Below are experts of layer 4 (counted from 0) of a mixture-of-experts language model. Rows are named router (the router's row for the expert), up (a neuron's input weights, with its number) and show model dimensions 0-47. Each number is 500 + 40 x the weight over its row's rms, rounded and kept within 0 to 999. Numbers have three digits each.
Before each expert's rows: a language model's description of what the expert responds to. This comes from a sample of Wikipedia text that the model never trained on.

# expert 18
Short final pieces completing a word, mostly names split after an initial piece, such as T-ong, Hem-ant, E-very, autum-n.
router:494521564541489568539529464491523526475561539476475510545564583473537514556577468548486426519481509565488534509455454501535598520469538457441548
up0:438465531500446495441464556522521466552494475534450478489463547441462494467434495487506549475422492543542513542510480543530597515416507512548510
up1:502537497554477403506533531481551543541507511433501549507567585515486527531508562587514446491472521547459534518556483506493473461530506539504581
up2:492459538527534515480526532504533520512551511525598481548503556505460485496482502466538579495503526538489585419533510476556527558472529600543458
up3:489483510519525478522502577383475576520510478469529515528499507536502445522542516479542524473445508465517526521556475511512527517481474420484494
up4:485517406484492519424483524558412547500453510435382503525520494434516528514472540479508520543532489481550579550518511494455548464513486477470448
up5:522515521461444502552500477452548486563507509537478471494507513557582543537526499502502470450507530513467529459497507570518560628435497526513548
up6:450547546509552446514534447484465558547481475542469567496431442538544535556506444530478502507513522451553521507477552452517550473455536468486565
up7:466490501520538486566479466524538510445577519512504457495481512564487577492494493555532545516497485510546520502484446528532490532516465419505448
up8:501532485502533500523537566476480514379513475485496459501499443475474523438530494507499527470579438497505474513555392477494520541466554472480532
up9:561503463515414567498509508473566535438547470454540570508508499504562539491487504554486488536513515501506532586414505572470522531567513486443512
up10:506559524470537456453501563457513532458500529472585533526508488520515533481465538446598434512535498504551492547544480540486522558532477518504497
up11:482510504507463544493505563432498494525415516518507398485512506459469508534493458455422540472496562513498472500489482509466552559447485488532464
up12:516502447475499504549503477535463472548482555479516486459518452478532548478494567492532489490537511489511484459413425486580494505581490442439515
up13:516527549515470526484494508471504482500555545554552540479467554435438532480515518519434521501503510538500564524469464447568557546557417469505519
up14:529573491509494506499557471488511565486500533548451525457499487478493543466458505500523515492484502483418525481498565466392451513541490522509518
up15:475526559537443456436492482482522461448622481481535439462506498473492534455571475496509461505558479489454482522554473490495465493532554496496537
up16:512520485455507554506476524547551516511542528507518474510553486545536510476485482469505468520508550494511501530478452501539517472409386526469488
up17:516474483524423516569460505569526500488447531469428483409505518487508495519452415522531508491521510502519546570403512521544524589503495543449495
up18:530481460512530468589475420501595558473570492542558486440396475465522602517465498503518416563519444458599426477511475464523542504464455511510517
up19:473556456510557433463508479463467540516517482430517499525528512469527524555468507510506474510482545534475544623537490514500535582520484517478452
up20:503536459511492480520527522496439523573549487618560601495562527487497517611539498559462477485498516510472555451507442529458576494529477463500533
up21:515485577503468495541517514533530533449586500454526502595507558465431523532498583490499540499507567522434530380473490541533396478486455503450488
up22:549507449465474464455458499497558457505459485532367488520448531528491467523518502459545536532460455422487481464601550459527535518505492494487482
up23:489440481474510472528593531528470471482578515545557533535548549546511539539525528557510464430490540471518527503468580486495457609491532411514514
up24:492506468499492510578515489467547463486504465507528494491440534482414535527516502505516486501459563483455536489526533538517531491446576489448429
up25:438509429483546556474544511479553498542547583483462450453502521441503457517442455477478439510468501497484443464499457481529482554485499531568517
up26:450522452519504496459478485451526481486486436458437471485534470462501535546527463538583423471496509446413366437562516481452455430485505568492498
up27:534508480477512495493518506493460484598432488505491457467538497523534518491458520460567536518436501597522452514453503498559518592459501526485450
up28:485495604499426482490514451486423477499529518462492462447520506501519454458517511431525412440496522516498483541460520465448423564544439500509547
up29:507528505535460468507487445477434513578485421477411466500472564522450475490477454479511472501535493506435530464509436585535446496485573555492525
up30:526477448502533439505457455510440502499483501501450494487451475474454547507457492454497542467512537473522472431485504531509477493540503497530418
up31:504520512487543503452515519529431472524482531488524472462501533529510516529500463506482469477456521438475507501491505500562596516444460504475563

# expert 2
Word-final pieces and first names in person references, such as Colonel, Admiral, participant, John, William, and adverb endings like -ally, -ly.
router:515580523489524454451445514483474509498485480427468519528486450483604529462529522495488503556505485473498532477487479533567573539436568442448465
up0:511554585488490481542530472500542482544462519508543579504540484464540484386432475493555502520507508369455421518518459477555481506553494502508429
up1:535502502477529513461511486509455505475535554431473513459483512480503490462529522485427503553458426457588503489526483434475532395465484528521515
up2:515446498543440569466509526527478470477551573464517451457586494497516370488513547489472511506426493571478516420463599515468483542517494465527528
up3:506445511510426515444480513465569475445494475478551544502546459531413519508504518472502493488475561496496430486485538488497508546538540531441618
up4:507549491527447508441531537482424475509461522538482555510450485522513426471518489572532615524485551466571536474383537480414528502523531503468480
up5:465514563521462519521476492486507437414476517491537394497474510563540521425457518464504479457489562530452498471483532428535488479518532490517545
up6:520452483608483462519446454484545498480513540501548488483524545476572469423471444486515467478418513471436500467553506488531490478475448466510460
up7:525488462441500526504532524477485574503498480439516517502442476520567556525529483555504459457531564499564537549517512550571470381454525529487512
up8:513618480485534416512540505474422481467498450468430486551459549507503606530472528502514540485509500481520537533539455576489471450425552442504519
up9:531482551452535509500519519507429496472515472516475503535496501478501477487450485500521476501499485390532479348530480512498524483392554468456415
up10:479456503513533479530383438522539502580478477544472638472479496468493534432490535508478481442497425546483492538474572535488508540467482569455456
up11:548532473516533533492467491521468463517426439549490545494523532528492507507463500460435471556444467517509485565558457507544501579522493554537438
up12:492500538537521450508486514507506500437451492589504548540527472529576490470539486524532563563512484517493479542524515536560564486446543547438503
up13:517492527482454496430525507496455484505515475481475486457583482553510571578586386498540491472442506446482454486407468506519483493496495473491455
up14:477432458466489540555511572490492502503573464437576544509558525479487529547572511514479478526528522524491448473556443408470523515467453496533549
up15:459497456443461545493518499470464545543475527465446501533549535494483533537532563492516513480486472540443594519544482497522552574546454556561532
up16:615556472457511478473520516504501499531433525435466560480459426514520499483503503435528542448478484464524395534555531469526474433423545498485564
up17:472466438509513446491521509459510512539452502501527487412488569420540464472501520517479456517506466517441510437558517514540519394576494509503416
up18:488499468524557482424526505463503457487566498529432511504489508512462481560511515549521389505532462507541484465460543507459537510534416412539477
up19:401538406502508445480475551491514486544498436509477476554522471482485567524513516452554474445543423448475557486563502502506551507528528545510505
up20:511558499513522508542506488559428460533529520468564455540600483448540437511550567560537550558495471503558539498491529558496532581447535481510498
up21:451505459494504476513512557512508519467504575573581449455507569541483513480433469508537537512498468457477508443460565398493537489523492498543559
up22:483547522468508497523463449527473455464461439515434502467543455460492524514525500485508489492541454514497343529489478409536469500529507478531480
up23:526512575507499549523524518542525502559510487464456504537551437466475557566545497455473559558573510518484542446502452490462469462495494534522521
up24:472500494443476468558523485521531544566476541465579429509578541440451447501510507505511447477549531614437512502511465466484504520497513505550535
up25:506490519486428502477524583451522585461501519446566451547494477530470410449486486496506477515492495485522525539563481541526554533520568529472445
up26:564471536409460502494471510478501539512472520531469462549535466525499506545444466471478469516561509403492442502477466444514488489575418511520483
up27:527499472483503458453518489497440480531410483474496435512461472506476447502519502475488560551446447477568504529529485524517486535460528540514491
up28:495490515443472558522447493489564469531536507540507464473499474559463551535502506534512443495485506486522462445520549487486558566482428479562496
up29:431448561454509499422511505475478529482442484492459476507543513481560478473487461543527477572503558510527452433498512507513477497446486545547479
up30:502518513484516530463466468494527482505510528520437510458446477605447448507499519478549546523508514509501482477540560454454568433417522465520509
up31:479551507471542507516569472529620508564430423485439462506515502515498519580452528462529527477430551497507488537455527583496476466553541477466505

# expert 22
Opening pieces of technical or descriptive words, often in biology or science prose, such as ob(ovate), ab(domen), im(itation), neur, func.
router:465545469472460435421494517499487528520457537555454535453558520531441509482494519472506501513532484452501484455569540536546429509530489473582438
up0:512605545518518514424483474529427483431558489546517492487513469462490520509498502490465463521604548449422561528524457445525476517529550459515478
up1:435500549505471470492500492497405578643549456497450491501431472480458537411472525535457554527532449475464556464475461484488588506512526527513461
up2:565503474516546513501561504480451483483479476533567540489541468525480580460479527510550480489509468539495606442486535480448508484493489537457505
up3:501493576527491559460548443442523496525460586606467472482592550515533420486508497498489520592480459511541432483460446499534483550492523491517481
up4:537409518443500462465566577494464520471495530513462537501478475484501421442458511491460509537546515474441457435527494462488438599501543506502465
up5:500486532533476400547510542532516457551416473622450495483536505561466460526549515510444450482576524471468481539465512513435518475498541494513553
up6:456528496514478548559511495534517543541554561551465445544514498551455584481432509530437530516504480477520419525502482529468421442498510478486470
up7:544472504480476517497486485493507476522449564612481474475543536471441542522465503456528461508475524457534453507427526479579499521525557488446478
up8:490585516488505486503514510481488463536545571515496479483453514545518499481450464544542493544462454560508563486558530548507481551404475446522489
up9:540423526518533461505565563503526539491511574448511476486542489520502506460559503534526449524433490524501576566518556531495578466485496448459543
up10:596523481504576563520548513502449558569514550521558510492485456453430447473494443551485459482503515533412435498570427403467464513549473462525476
up11:519492506469537467494532443512493477494485583489540569541556442476450474527495423507467560506469572533508503524456522502494509401476491565529514
up12:462504503481471501461475545514512517503466510505437515455425552543483480533507522463541496449535523500509540491468466510539502434533480501499462
up13:493483444413520549526466482476548500534535526562545493500501529597554637552507486571544504451458494454548523442479596464464501462563438461527492
up14:528463537488506512433544474512468543455521453507514488456446470492505534423476473518460557465511544436546461533563596499540525468478551440537490
up15:524438501488570516482524436469507474504476496474500531520577484540494454565531440429493521475519456554523528421474538454507548486521411432471482
up16:475523488496494440466432520498455444548493482619521460498540501533491512449455439529467484520504487558490518505498485467448472581514494513488469
up17:510507457499467532420485459549551527527512541514511432542539512553427422488428519509505465530450480448513499505418517533511514447533534524483444
up18:387467455494484504550475544465451519513549447526500448494560493533492494496543534456479500481519448474539593462581506504484527485521458451550505
up19:591518471469450521468530492465461498536494494538453595515494525504466566482565487480441499436573529431543522443532490424421499479485512503455449
up20:521514459441574513509517488530463473532453543521438503445498494489499501538457579523448462534541451499540518548487470484475473419474441467492528
up21:526485557502517449463519508507556446511471508508544551502499494496550583498465471452448487451524405516447450579489512502410539528470439465504549
up22:500526526507515500492514469488450521572483491478512514415499438515561538499450503521482491524563487510490452477477499483515466492568511467485496
up23:474504452440468495505513442520553490526599480482468534505555527477548463539507524539461437594455493459545513528442401533540436514511395478558488
up24:500459484455511460486496512515492486453480507461475506536501564497526575509461496517435423525495473517540519443566518425524449443474470522525475
up25:541462478501572498511550535598507487554517548529531397465467481513460538501521507521508443461509534534441470471486498466424487522426477462544573
up26:495481473536531558461432454487508451552512478505479465460460455528500515486483467452496520514488541555491474523527417509625454537513475442532517
up27:533494522483521456520540564482503464469493510588544543457485523498453494556477502503512512522454473553463537421506492499396524513522487403460474
up28:546523468515499555524464453448417475537385540462495474537522558550490494475442494502502583462482434469460587550557501479478508462456509481537528
up29:578481493530463481521521548462509418519624585511592486493482507537512503466549467458519537558532550503528453520531567467501554518516579497525477
up30:483459447470447464521471489564451529473490554495524461563476444500421511425464494433498478504599492469508398553517510505462539465501497484513484
up31:582512499474532537481488520511507439443423450536475511492500450551492497532493550505405485492502526513553469478495490495547490491507487475553477